From a checkpoint of a small mixture-of-experts model trained on Wikipedia.
Training: a variant of Adam for the experts, 717M tokens, 5238 steps.
Below are experts of layer 7 (counted from 0) of a mixture-of-experts language model. Rows are named router (the router's row for the expert) and show model dimensions 0-159. Each number is 128 + 32 x the weight over its row's rms, rounded and kept within 0 to 255.
After each expert's rows: "comes before" lists some tokens at least twice as common just after its tokens as in all text. This comes from a sample of Wikipedia text that the model never trained on. Tokens count by the router's weight.

# expert 46
router [156 106 121  97 102 144 129 139 117 116 147 147 114 149 131  93 179 136 168  84 145 144 120 139 141 106  92 125 100 172 114 184 137 190  81  95 169 107  99 107 152 156 148 130  89 192 108  96 153 188 107 110 210 148  87 106  99 123 128 119 139 108 147 177 119 140 101 133 145  86 128 142  89  76 150 134  83  99 171 171 150  90 130 106 123 133 110 108  93 132 157 154 143 125 153 115 158  89 135 109  82  97 125  61  76 197 122  70 102 115  59 104  83 149  94 166  46 128 179 115 143 101  71 101 106 105  84 112  87 153 116 100 118 199 136 133 148 105 172 130  80 121 160 167 124 153 143 146 184  77  90 126  97 138 133 182 179 120 100 157]
comes before: " ", " of", "2", "1", " time", " round"

# expert 136
router [142 133 100 138 153 166 168 104 140 149 159 161 147 198 139 121 124 131 200 103 101 116  98 141 148  75 127 145  81  97  92 120 121 161 113 120 148 118  96  88 160 113 185 179 139 171  90 106 168 124  88 147 177 123  96  90 118 211 115 202 117  82 172 128 107 154  85 154 134  81 106 113  82 116 150 131  68  94 168  92 174  69 135 131  98 101 159 132 175  79 161 113 104  81 153  59 153 100 166 156 131 124 123 117 135 138  84 132  77 129 102 118 131 113 144 126  76 107 159 152 100 106  67 119 138 101  86  60  96 150 130 113 122 130 138 173 122 213  89 127 105 111 135 163 140 103  82 141  71 136 119 107  96 126 110 170 174 141 113 145]
comes before: " the", " a", " an", " his", " well", " their"

# expert 110
router [129 151 104  65 107 138 129 109 123 152 141 171 134 164 134 106 178 133 169  84 142 138 107  57 169 120 130 124 116 160  75 192 137 153  90 128 183  93  96  81 181 114 125 178 172 175  71 102 145 146 144 133 149 134 104 139  94 161 106 207 137 128 185 127  34 139 123 138 193  57 161 163 103 167 143 136 161 149 171  84 125  76 151 111 117  95  96 117 141 107 138 134 133  96 167 110 139  80 169  88 124  80 116  81 112 144 103 107 106 127 112  93  99 146 112 146  96 100 136 153 151 151  90 101 118 115 133  93 101 185 159 153 123 215 146 119 124 128 132 163 103 186 182 173 131 128 135 101  84  71 107 131 126 120 119 160 128 133 146 168]
comes before: " |", "0", ":", "9", "8", "7"

# expert 124
router [156 132 123  42 183 110 143 115 155  96 135 174 109 145 143 134 206 134 155 120  90 137  75 106 145  84  86 147 118 132  70 185 159 158 116  94 142 138  76  64 158  89 198 169 161 167 121  95 138 168  92 123  92 133 139 142 106 160  89 153 151  69 121 164  98 163 104  95 138  86 129 137 102 103 162 128 140  95 125 133  99 133 160 120  91 111 117 123  97 109 171  86 109 112 199  93 130  85 167  62  92 104 159 116 120 131  86 147  68 173  76 121 105 101 114 144  97 111 127 148 103 163  82 120 119 108 162  70 113 154 149  70  90 159 148 125 141 158 127 134 127 123 162 190  83 131 127 124 125  61  98 160 141 126 131 167 190 119 126 165]
comes before: " |", ",", "–", ".", ")", "),"

# expert 104
router [126 178 114  84 113 122 176 123 125 139 122 161 142 139 157 110 160 104 181 132 128  65  82 152 115  84 100 104  44 145 102 151 161 151 137 143 178 146  52 133 182 138 169 154 143 188  88 105 113 169 102 162 118  83  76 130  70 164 110 155 159  55 121 162  75 142 135 128 152  67 160 117 103 159 148 170 110  91 150 104 103 112 148 113 131  92 111 159 151 106 123  84 138  90 157  98 108 123 113 124  84 132 116  99 129 126 119  78  54 138  83 124  75 161 144 186  63 104 109  90 163 123 113 109 181 173 108 119 114 175 117 115 128 158 173 144 153 113  76 113 137 129 120 144 155 122  84  78 142  95  92 124  67 129 117 170 167 128 126 167]
comes before: "\n", "al", " of", "ation", " The", " He"

# expert 247
router [ 97 171  92  41 101 133 208 128 175 149 141 154  97 174 159 123 178 119 150 116 116 133  77 121 118 123  86 110 103 134 103 214 100 186  85 144 141 141  81 142 140 134 164  79 113 190 121  77 150 145  99 183 115 175 131 147 118 182 126 168 176  90 141 139 128 207  73 127 154 126 140 129  93 123 127 117 178 141 166  69 135  95 170 125  98 128 103 124 128  77 157  87 124  96 142 111 110  85 150 111 104 103  92 114 100 136  97 149 136 151  71  60 107 115 129 189 113  89 157  95 127 109 117  62  94  83 118  82  65 164 118  91 146 150 164 116 139 163 121 142 101 103 131 162 125 136 121 141 123 131  79 117 134 102 117 162 171 131 139 114]
comes before: "\n", "-", " (", "0", "9", ";"

# expert 89
router [113 132 134 125 119 115 122  91 156 127 100 178  94 153 172 133 201 136 155 118  85 122 132 130 167 103 117 156 128 157 126 133 106 148  94 146 176 128  73  99 107  96 154 153 120 191 130  56  91 145 137 151 121 108  38 148 119 151  94 133 151  84 207 114 121 183 117 124 162  90 138 107 108 114 171 163 117  88 141  93 150  49 159  96 133  86 112 121 152 140 157  80 134  99 127  95 107  82 175 117 112 118 136 149 136 147  71 104  85 167  81  72 100 108 146 138  70  77 170 139 100 125  94  78 138  76  80  92 103 203 125 111 136 123 116 158 122 157  83 155  98 126 136  92 148 130  99 132  89 104  84 120  51 132 131 104 187  89 109 132]
comes before: "1", "2", "s", "3", "4", "al"

# expert 141
router [141 127 122  96 108 130 149  54 135 107 120 222 103 133 157 157 175 115 205 107 129 153  83 136 127 106 137 138  96 134 120 150 123 170  85 151 209  80 104  98 152 129 196 144 129 230 110 133 113 173 108 101 180 125 121 122 122 175 127 168 167  86 167 146  98 192  64  96 132 129 182  92  69 128 120 146  96 114 162 114 132  56  90 124 132 106 127 161 167 151 132  97 124 105 163 106 131  91 159 105  89  99 104  96 105 146 137  72  93 152 111 113 157 147 114 181 117 158 191 100 148 122  84  80 117 118 122 109  70 141 146  95 130 151 127 117 121 130  68  92 115 168 111 162 111 127  93 140 139 106 131 148 136  91 118 152 139 119 126 188]
comes before: "1", "9", "0", "2", "8", "7"

# expert 241
router [126 160 144 140 128 164 110 124 156 132  83 182 106 112 190  95 207  92 151 135  88 145 110 114 154  88 109 186  96 113  91 135  99 125  74 134 105 134 115  79 147  61 194 144 132 145 118  78 102 138 106 148 138 123  42 105 103 177  61 139 164 137 187 150  99 195  99 136 144  58 131 110 114  98 148 149 101 100 186  77 153  66 155 116 118  84 119 146 189 122 150 106 139 104 152  75 143  82 162  87  94 150 121 108 168 140  64  84  79 148 117 109 123 114 172 152  96 126 142 121  75 150  91 106 114 111  89  78  83 146 103 150 144 174 120 121 109 165 109 116 113 106 146 102 122 135 127 128 101 126 132 128  68  84 126 141 166 104 126 142]
comes before: "1", "2", "3", "st", "exp", "en"

# expert 83
router [202 161 139  79 122 169 113 113 122 132 163 144  95 183 165 128 169  99 183 164 155 134 119 145  86  99  84 146 107 153 115 202 120 111 142 138 166 121  78 115 129 150 162 145  87 225 145 115 128 164 114 125 133 120 115 143 109 149 111 162 138 126 143 173 100 152 103 125 112 118 154 107  84 148 124 177 117 141 157 126 126 125 140  94 112 132 169 147 183 125 149 149 129  72 140  38 116 104 118  67  62  98 122 107 117 137 132 107  66 142  89 116  83  89 161 162  82 141 195 156 144 166  80 109 112 122 115  43 158 166 152 119 148 147 115 116 124 130  89  63  99 170 149 150 119 105  82 143 117  94 119 138  98 131  83 176 196 113 128 186]
comes before: " he", " He", "\n", "==", " and", " a"

# expert 129
router [127 116  72  87 115 150 153 106 128 179 106 134 130 111 132 144 186 156 185  96  91 144  78 129 176  93 112 186 114 111 117 192  98 136 128 132 159 108  61 172 126 148 205 160  93 118  88 170  98 126 134 114 116 114  72 100  96 179 104 138 128  82 168 149 102 164  81 182 120  84 188 175 151 101 142 158 110  64 187  99  90 115 128  87 106  97 111 130 123 125 144 130 150  56 172 105 120 102 199 130  89 123 161 111  94 172  72 112  77 158  74 122  98 141 159 159  75 142 133 113 157 126 127 121 106 107 109  88  82 149 134  77 115 168 110 132 136 125  93 108 126 141 128 194 141 158 117 155  93 140 117  96 100 106  94 128 113 123 100 170]
comes before: " ", "\n", "---|---|---|---|", " \"", " No", " A"

# expert 99
router [146 138  96 104 130  99 194  80 128 120 116 123 122 122 151 109 166  64 136 102 125 150 135 147 162  50 134 138 158 110  90 121  87 142  55 120 143 162  82 141 148 164 181 187 176 182 125  59 101 178 114  97 168 118 108 122 128 168  92 149 141  91 150 119  72 186 103 128 133 144 185 127  81 125 111 143  87 136 182 135 168 106 155 122  76 112 119 143 129 108 162 124 160 102 122 115 132  76 196 138  97 136 113  71 164 140 114 128 102 137  75  99  99 146 115 131  96 131 145  93 117 119  98  74  40 141 112 102 130 225  88  79 126 119 108  94  80 133 154 149 126 166 143 125  86 159  73 169 119 117 114 107  79 111 134 153 115 124 147 137]
comes before: " a", " be", " been", " the", " not", " to"

# expert 55
router [ 69 144 106  62 141 133 143  97 110 172 204 189 172 174 160 101 190 120 157 122 144 108 144  90 127 147 106 148 102 163 169 144 139 126 123 116 145  97  75  70 167 161 152 138 162 161 151  75 123 195 117 151 148 161  76 114  83 125 127 194 166 106 142 154 148 174 116 129 119 124 161 127  82 103 185 170 107  78 143  99 185 122 142 148 131 109 146 163 113 150 185 115 119  72 177 130 133  43 156 123  83 100 136  98 157 153  50  86  90 152 110 106 127 135 177 155  90 134 130 113 125 145 111 122  84 145 126 102  97 202 164  75 111 149 111 160 131 158 129 144 107 122 123 155 100 138 124  98  97 113 116 148  76 171 117 116 167 124 131 140]
comes before: "s", ".", " in", "ation", " of", " for"

# expert 112
router [175 122  60  79 132 148 114 122 108 190 145 139 133 109 115 145 205 104 178  93 168 147 118 105 125  66 114 142  95 163  96 198 138 161  77 129 173  86 101 161 171 133 180 162 105 137 113 153 156 150 112 112 144 141 120 132 108 144  88 112 118 150 149 166  74 163 124 194 145 120 180 161 102 110 140 151 121 147 178  80 167 105 172 120 144 158  91 129 133 144 147 162 153  97 188 113 161  76 215  87 137  94 165  96 121 138  72 103  73 150 130  72  91 125 138 142  74 149 180 150 121 107 107 104  94 132  99  93  72 137 134 103 137 188 141 120 154 140 113 114 128 136 149 187 119  89 168 127 121  80 104  92  77 119  87 146 140 112 137 143]
comes before: " ", "|", " USA", " —", " MF", " DF"

# expert 176
router [179 125  89  74 101 175 145 152 133 151 132 124  93 200 161  83 159 132 150 123 133 116  92 105 111  67  88 140 113 152 107 135 120 137  67 117 110 110  95 108 162  64 150 149  97 144 101  62 107 158 107 137 158 103  75 116 111 146 126 130 201 105 142 132 123 198 106 105 151 113 142 121 122  94 165 153 132  90 117 109 124  96 120 100  89 114 129 125 150  81 136 156 125  63 185  90 141  81 146  74 130 100 161 139 152 161 110 140  98 162 121  76  76  92 163 144  66 108 147 148 139 121 100 117 105  89 131  40  75 210 151 105 114 146 138 115 103 152 177  66  96  92 136 149 104 134 137 160 109  93 115 150  68 126  96  80 184 155 135 130]
comes before: "s", ".", ",", "ly", " and", " in"

# expert 81
router [128 165 126  82 132 134 143 138 125 138 141 175 141 172 155  94 155 132 158 166 149 118 149 118 126  91 110 118 127 156  85 152 115 149 100 101 200 124  73  74 209 100 152 139 141 190 110  63  82 168 117 141 148 141  40  85 119 143 139 119 183 130 158 143  61 151  82 125 152 122 108 112 138 125 132 183 125 126 162  89 125  56 132 125 102  95  90 170 159 111 124 165 124  71 195 112 171 118 183  73 108  65  86 141 143 130  80 113 128 186 108  94  81 145 161 144 102 108 177 106  78 148  98 138  79  80 160  51  99 165 147  96 117 159 142 115 107 128 148 114 130 117 130 133 143 150  96 140 102  80  98 125  91 126 123 116 146 128 161 138]
comes before: "s", " of", "ed", "ing", " to", "."

# expert 2
router [122 155 108 120 104 122 151  80 178 168 130 131 103 135 165 157 135 128 182 122 133 114  97 126 142 139 123 129 119 133 133 139  89 112  93 161 172 174 113  89 196 149 162 141 128 160 116  74 138 142 118 129 127  56  91 181  89 154  91 149 145  71 182 150 134 143 140 160 150  71 142 103 130 131 158 171 136  93 173  77 136 102 191 101 160  93 107 161 163  97  96 106 152  58 213  87 150 126 140  91 106 121 147  78 156 166  97  97 102 161  72 106  74  92 140 153 116  69 166 135 115 148  97 126 110  89 126  60  70 182 102  58 155 133  96 127  97 189 115 154 124 177 176 139 138 140  88 150 115 119 123 114  93 102 137 135 127  90 135 101]
comes before: "s", " the", " a", " his", " be", " not"

# expert 108
router [100 115  70  54 138 128  90 109 146 160 149 143 103 112 187 174 234 143 148 154 170 117 125 114 140  73 155 136  85 145 129 178  96 131 121 152 134 110  63  74 127 136 146 147 110 180 127  87 152 118 112 129 173 108  75 136 113 153  81 147 158 110 163 136  94 190 126 125 203 110 220 122 103 127 128 115 113 122 140 132 177  73 165 109 160 142  92 144 115  99 143 138 133  95 192 117 142 103 149 117 130 153 165  98 144 155  84  73 137 116  62  88  98 170 127 122 111 125 153 103 121 125  66 126 105 139 128  98 102 160  70 131 140 171 120 141  98 186 112 181  87  89 151 180  99 151 128 151 111 120  79  95  99  99 112 131 118  95 133 149]
comes before: "1", "2", "9", "born", "8", ")"

# expert 158
router [111 119 109  78 147 146 172 125 120 126  95 152 123  98  96 113 152 129 178 101  92 139 158 140 167  57 126  96  57 116 155 116 142 149 136 114 101  97 109 100 110 130 199 184 123 188  86  59 140 105  91 129 154 105  89  99 114 136  78 124 193 108 166 167  90 203  96 120 178 137 148 139 135 144 169 139 116 135 147 107 130  87 179  97 164 119 105 123 117  76 139  78 170 103 141  93 101 109 203 119  91 113 136  89 178 149  91 121 113  93  98  64  80  91 105 123  51 105 116 100  98 133 110  56  80 170 105 122  96 185 101 106 145 172 134 136  81 112 126 156 120 119 153 140 133 134 127 133 128 140 120 141  81 137 137 194  97 124 136 160]
comes before: " the", " been", " a", " be", " to", " not"

# expert 146
router [127 186 117 103 105 135 125 104 200 156 107 161  92 125 166 112 188 106 121 106 135 130 135 129 147  98 118 141 124 145  74 143 118 111  64 135 173 131 108 135 129 140 189 130 144 137 119  99 104 107 122 116 114 128  67 164  82 118  78 115 153  82 190 159  89 219 145 123 171 104 131 114 103 158 155 168 111 100 175  46 132  85 187 133 148 106 147 202 141 127 121 136 122  99 165 104 127  93 172  64  92 128 147  79 134 132  59 111  85 165  77 117 125 136 137 136  81 128 153 160 114 157 105 132 121  72 127  86 102 215 108 157  86 147 147 112 104 144  73 164  88 114 131 125 137 126  80 115  96 106  78  94  79 105 133 163 145 101 137 100]
comes before: "1", "2", "3", "al", "ka", "PS"

# expert 231
router [165 181 134  68 143 115 155 118 117 125  90 197 135 166 150 165 208 155 177 100 108 106  76 147 144 104 136 159 104 139 123 164 125  95  90 110 153 118  98  91 166 127 159 177 136 177 137  95 114 152 109 128 117 147  86 142  90 187  55 122 187 106 168 134  92 156 136  90 160  72 160 140  78  98 162 153 133 116 167  87 178  35 151 152 145 104 123 153 152 151 172 149 137 146 139  84 110  96 196 101 115 122 138 115 127 132 111 111 109 141  71  59 148  94 108 162 105 120 168 159 114 138  79  90 122  88 142 116 108 184 135 142  97 110 166 143 110 144 121 112 110  84 148 173  89 101 103 113 140 100 143 121  95 103 112 177 183 100  86  97]
comes before: "0", " |", "2", "1", "3", "5"

# expert 126
router [160 151 103   4  87 152 137 116 110  81 176 150 110 197 126 117 167 121 162 159 130 118 106  87 167  87  72 167  92 121 126 142 150 193  96 126 146 126  86 119 144 130 173 148 117 170  83  94  84 171  75 128 109 122  89  92  92  87 119 168 176 135 132 150 113 153  54 112 123 114 107  88  67 157 147 167 112 125 116 130 168  87 184 131 123 125 119 137 161 124 184 144 162 120 167 102 144  80 159 132  97 139 130  77  80 157  81  68 109 151 114 124 105 129 135 160  82 133 119 137 125 139 105 152  94 122 117  67  60 184 115  88 108 143  89 133 162  98 147 132 165 116 138 178 104 155 151 125 151 135 142 148  89 131  83 119 159 155 132 157]
comes before: ".", ",", " of", "s", " in", " and"

# expert 251
router [200 134  68  44 117 124 196 101 120 143 115 176 114 178 112 114 219 190 134 104 100 129  97 131 151 103 127 159 163 140  90 174 111 107  82  93 162 104 115 101 141 147 178 126 149 147 147  99 165 147  53 155 187 153 105 145 120 192 140 138 147  65 170 126  84 169 110 135 117 115 162 150  92  99 167 144 145 112 129 163 176  82 156 105 116  98 136 119 136 160 201 118 150 128 176 100 156  64 182 121 107  99 143 112 142 153  99  82 125 140 103  78 122  93 123 133  98 134 163 159 112 134  99 110  66 127 135  84 107 142 123  89 146 178 112 131 129 133 103 140 141 120 196 158  51 117 135 137 147 123 152 100  93 124 115 154 153 134 123 119]
comes before: " |", ")", "%", "0", "^{", "5"

# expert 165
router [179 133  66  63 125 159 166 105 171 190 169 205 138 170 153 123 181 130 216 103  96 127 126 108 157  95 148 109 134 156  81 173 153  96 140 123 179  97  77 120 172 142 155 179 165 183 119  92  84 166 114 106 165 156 101 159 112 128 117 153 129 113 131 146 102 164  67 124 173  82 147 133  56  92 153 137 111 101 158 120 142 122 144  98 143 136 147 109 118  87 178 143 156 128 158 128 140 131 167 114 107 130 115 115  84 144  73  96  87 157 130  99 159 133 112 161 106 147 119 135 201 114 102  97  93 152 122 110  80 154 115 140 151 205 128 183 161 140 148 123  87 133 137 147  99 110  95 153  82 119 113 103  98 150  84 181 166 120 147 170]
comes before: " |", "1", "0", "8", "9", "2"

# expert 24
router [193 151 103  61 145 124 140 119 132 127  72 180 150 182 124  98 180 136 152 122 101 111  78 172 132  98 105 121  94 112 117 185 129 118  95 118 133 130  83  71 166 111 167 136 155 149 130 102 161 151  86 140 107 140  99 132 110 209 138 137 181  68 174 146  80 171 122 130 187 107 151 145 125  79 167 125 131 138 164 116 152  85 159 152  96  95 167 131 153 105 203 107 152 129 170 103 166 107 174 104  70  80 140 125 183 183 110  84 127 143 118  56 118 114 162 131 113 131 171 155 137 179  92 125 110 113 115 139 135 171 129 102 105 157  92 139 127 144 118 197 151 143 164 151  65 124  96 138 135 111 116 120 117  83 148 166 184 128 149  69]
comes before: " |", ")", "%", "0", "′", "3"

# expert 142
router [126 125  97  61 169 130 118 103 142 121 145 166 123 122 159 123 210 136 171 114 166 118 117  76 154  60 147 124 107 122 112 169 119 167 105 130 155 137  69 113 171 130 175 108 135 148 143 131 110 171 106 146 144 135 128 157 155 165 113 150 124  56 183 187 126 141 125 105 176  63 170 128  77 148 115 126 117 161 175 143 133 136 156 132 147 106 108 127 121 147 169 143 140 107 139 126 176  87 168 128  78 114 133  28 158 165  85 100 102 165  98  91  78  97 129 169  92  94 130 154 133 140  55 103  79 127 119  84  88 205 148 101 107 152 138 142  94 142 143 179 127 136 140 157 114 116  80 110 123 140 126 101 127 102 111 164 221  74 115 160]
comes before: " |", "0", "–", ";", ".", "1"

# expert 235
router [118 152  44 121 133 110 156  62 129 136 161 141 130 172 186 146 177 136 211 161 101 131  95 165 193  78 139 110 115 115 130 193 109 134 137 127 116 115  59 121 135  96 145 137 110 208 111 135  89 173  95  94 159 138 116 162 100 158 128 153 146 103 141 154  89 180 124  97 134  99 176  95 127 116 130 145  93 130 165 135 165 126 119  90 108 127 136 135 107  67 160 138 190 147 179  93 140  71 195 152 105 126 139 108 116 147  73 134 128 151  88  95 121 105 120 150  89 139 142 167 150 125 116  91 122 157 131  94  46 181 129 119 159 147 130 104 124 174  87 133  76 158 154 224 111 124  70 131 125 119 104 126 111 105 121 140 161 155 147 165]
comes before: "0", "1", "2", "8", "7", "9"

# expert 115
router [156 155  86  87 145 102 138  57 116 172  96 167 120 159 155 113 177 144 164 125 115 134 135 140 190 128 149 125 129 145 139 139 133 140  77 123 148  90  80 131 146 122 147 163 128 110  64 107 136 145  87 163 155 128  68 173 147 154 143 139 155 128 143 163  89 149  89 143 184 136 151 155 125 132 134 155 162 131 162 142 123  66 165 116 128  80 152 125 115  92 182  98 137  94 221  40 137  90 180 153 115 127 109 147 139 106  72  78 103 160 116  62  78 118 144 156  66 111 147 166 178 132 116  82 110 143 132 108  62 177 143  76 117 181 171 147 155 107 143 143 119 122 137 148  75 124 152 167 149 108 111  67  54 146  94 130 135 119 132 141]
comes before: "s", " of", ".", " and", " is", " ("

# expert 30
router [172 153 106  38 153  97 154  97 155  81 155 191  82 166 161 144 185 112 175 116 129 131  94 118 121 115 116 125 132  95 116 175 140 173  76 111 198 150  62  65 120  98 181 150 133 201  99 109 141 166  91 103 114 125 136 120  99 162 122 178 166  56 179 145 119 153  82 115 140 100 135 109 135 147 134 128 104 123 126 114 138  89 151 111 146 110  75 168 122 130 149  98 122 110 190  91 114  92 136  63 106  65 161 118 107 150 120 111  81 148  80  90  93 143 120 187 110 123 145 137  87 124  94 120 147 124 133  74  88 137 149 104 114 167 114 131 129 153 110 124 112 161 185 192  85 150 125 139 146  76 113 110 132 122 115 167 148  92 145 184]
comes before: "–", "4", "6", "5", ",", "3"

# expert 97
router [143 159 113 136 101 153 197  97 154 140 136 140 128  95 158 129 137 108 196  69 127 123 136 106 152 111 115 110 104 118 112 140  88  88  98 117 157 181 109 114 173 154 173 145 184 165  92  80 148 138 122 107 149  77  69 133  98 129 144 143 131  90 146 157  90 157  73 179 136  74 153 163 125 101 137 147 112 125 155  92 156  95 195 128 116 123  99 158 183  72 100 127 154  68 149 121 107  83 165 115 121 113 130  63 164 157  95  73 108 198  79  73  93 101 105 161 110 138 160 186 115 161  72 108  68  73 155  70  88 181 122  80 126 120  89 110 118 151 128 142 128 193 141 123 148 134  97 125  98 101 122 141  99 132 145 107 124  87 153 161]
comes before: " the", " be", " a", " not", " have", "ed"

# expert 45
router [144 120  48  55 134 138 116 138 184 154 121 116 127 131 163 120 232 145 168 103  91 123 129 129 172 101 137 133 142 139 120 148 136 129 128 135 155 125  59 143 139 141 161 143 166 147  96  91  92 164 135 134 183 117 120 133 132 145 134 165  89  92 153 175  79 158  83  77 147  67 163 139 109 131 147 158 120  99 154  99 129 118 143 121 135 146 133  96  82 141 156 104 140 113 177  87 143  95 184 108 126 144 121  68 152 163  50 127 105 174  78 149 121  86 142 161  65  50 115 152 177 142  47 122 114 115 117  25 109 122 124 117 133 157 124 123  94 131 143 150 126 144 174 213 128 123 152 125 106 127 134 120 124 153  96 136 159 102 143 173]
comes before: " |", "0", "–", ".", "9", ","

# expert 250
router [102 176  69  35 101 176 153 168 153 179 176 157 123 153 165 135 206 110 163 120 158 135  88 130 122 115 100 113  83 103  95 189  80 163 111 128 129 139  91  94 151 132 188  88 102 173 106  76 166 118  82 152 152 112 106 104 119 190 123 136 134 114 157 207 124 192  64 132 136  99 152 145  88 120 107 144 127 103 178 108 107  99 151  84 130 182 121 135  94  75 139 111 133  97 147  82 142 126 165  96 103  78 135 110 114 127  80 160 111 154  85  80 120 115 104 181  95  68 153 110  99 127 127 106 106  95 134  80 127 143 123  88 111 142 121  59 136 165 133 114 127 135 118 143 129 162 124 130 130 129  49 137 118 100 101 163 138 114 100 114]
comes before: "1", "9", "\n", "0", "2", ")"

# expert 100
router [128 141 139  51 151 142 113  93 148 105 158 169 121 149 144 139 223 170 189 107 110 138  79  94  85 110 106 158  84 160 146 147  92 132  99 141 127 118  82  80 172 108 169 169 102 154 101  96 139 187  93 180 182 149 109 122 132 158  86 160 135 105 169 145  87 168 114 126 189  71 160 186 117  92 149 115 111 121 123 145 133  71 131 122 149  92 126 139 107  72 177 131 129 111 148 126 166  87 143  85  79 137 134  53 142 179 130  76  81 119 105  65  88 113 146 158  78 124 136 114 138 123  32 111  95 112  88 110 125 146  92  89 110 175 160 157 123 144 134 149 142  99 115 147 112 125 149 145 129 106  99  75 106 143 143 106 151 150 143 135]
comes before: " |", ")", "}", "|", "0", "9"

# expert 138
router [152 171  71 114 122 154 172 133 151 133 141 150 116 188 157 149 154  83 163 151 159 156  96 140 120  79 105 162  82 124  95 176 119 154 124  96 133 167  70 119 141 123 186 140 113 170 100 125 163 103  49 111 131 109 123 131 127 186 108 156  97  44 196 145 111 190 171 149 143  87 154 126 137 127 145 176 138 166 140 154 171 139 116 109  99  56 115 178 140 141 138 122 166 116 169  96 153 145 197  94 137  76 155  97 183 133  72 148 121 135  77 111  63 111 150 121 100  98 145 137 128 154  99  96  99 112 121  88 111 190 133  97 156 103 124 118 129 169 136 110 134 137 124 185 106 110  74 121 138 164 101 159 101 104 130 212 169 128 102 124]
comes before: " the", " a", " and", " his", " as", " years"

# expert 131
router [ 96 145 114  87  88 136 129 159 116 126 177 153  57 167 161 130 167 101 193 110 151 112  53 142 147 115  77 136 127 133 124 187 114 175 113 124 143 104  75 132 139 119 177  98 111 194 102  85 110 171  76 139 116 114  84 129  77 166  77 145 152  98 178 216  75 160  55 112 124  55 164 143 117 144  95 155 106 130 184 125 138 121 103  88  99 158 153 154 119 110 132  93 147 100 184  64 159 144 147 121 111 111 131 110 103 131 124 141 102 192  49 142 114 154  85 175  85  94 165 107 158 155  76  89 129 138 111 114  90 155 109 108 127 141 132 110 115 128 138 117 141 123 116 153 107 140 117  99 128  88  68 168 134  91 115 160 117 129 132 126]
comes before: "1", "9", " ", "2", "0", "8"

# expert 233
router [146 145  94  83 127 151 137 125  99 132 121 150 149 150 105 124 135 130 191  71  97 119 125 139 154  75 105 166  96 132 141 151 108 125  61 130 152 132 114  65 140  85 177 176 151 143  82  70 154 171  75 114 198 105 123 122 125 191 136 121 136 136 137 160  89 163  67 185 118  84 148 107 137  85 137 159  51 130 172 110 143  81 122 143 109 148 106 146 125 114 138 103 130 131 124  99 147  28 169 132  90 159  92 116 115 141 110  81  73 153 100  81 107 128 126 152  64 151 162 153 107 132 105  83 102 117 109  75 129 130 123  88 152 119  84 118 157 186  73 171  83 142 163 139  58 138 112  94  98  88 132 121 105  82  90 145 146 110 130 169]
comes before: " the", " a", " be", " his", " its", " their"

# expert 10
router [165 133 104  83 112  93 158  73 115 113 113 172 154 157 108  93 159 129 147 106 104 103  76 114 137 119 123 165  80 150  90 160 130 134 120 103 173 113  54 120 168 105 152 162 134 183  81  59 137 122 109  81 157 172  49  99  78 158 148 141 103 108 138 123 120 171 127 120 131  85 174 172 120 113 137 183 113  92 152 111 130 104  97 108  98  81 162 152 154 148 167  84 148  96 139  81 107 116 168 103  87 113  80 126 141 153 120 105 151 145  78 108  69 115 135 152  85  91 173 137 143 155  53 117  89 136 122  34  88 148 120 102 125 215 130  92 115 148 106 109 136  94 137 183 141 134 130 136 117 127 159 105 105 125 108 107 149 139 204 164]
comes before: "==", " ==", " of", "\n", "s", "==="

# expert 52
router [147 165  75  82 107 134 122 174 141 183 121 145 164 180 165 103 214  95 175 136 141 141 115 128 140  47 103 139 101  71  93 159 114 107 104 106 176 152  86 107 189  91 152 177 106 175  97 122 121 175 146  69 140 145  53 115 106 114 114 125 134 157 165 188 115 148  87 116 131 113 156 122  83 135 100 127 149 151 182 121 194 122 171 139 164 170 146 130 161 150 143 146 144  68 127 125 162  67 175 116 114 158 112  54 176 165 137 110 100 140 111  79 134  90 162 143  53 117 153 176 119 120  87 108  84 107 106 101 138 165 162  95 137 153 141 133 145 134 102 140 110 112 141 124  73 146 143 144 101 137 156 125  95  97 117 165 158 142 153 130]
comes before: "1", "2", "3", "4", "5", "6"

# expert 40
router [ 85 137  95  62 155 154  91 189 148 148 126 120 106 117 167 169 204 116 157 160 134 143  93 148 129  67  80 118  73 136 134 176 128 184 108 173 168 119  43  79 147 107 151 139  76 185 106 132 153 153 122 152 126 108  66  87  89 124 140 167 169 121 152 146  79 190  84 136 151  57 159 128 127 124 163 168  76  93 135 116 122 120 137  95 128 138  93 114 138 138 131  81 115  82 149  99 137 137 137  79 126 137 163 105 155 165 114  97 133 126 124  88  71 124 130 157  61 145 152  69 124 114  99 135 122 141 115 101  74 126 121 112 146 174 155 136 109 179 110 162  67 122 149 163 101 127 147 148 139 118 101 136 149  84 106 182 159 122 195 151]
comes before: "2", "1", "S", "C", "A", "P"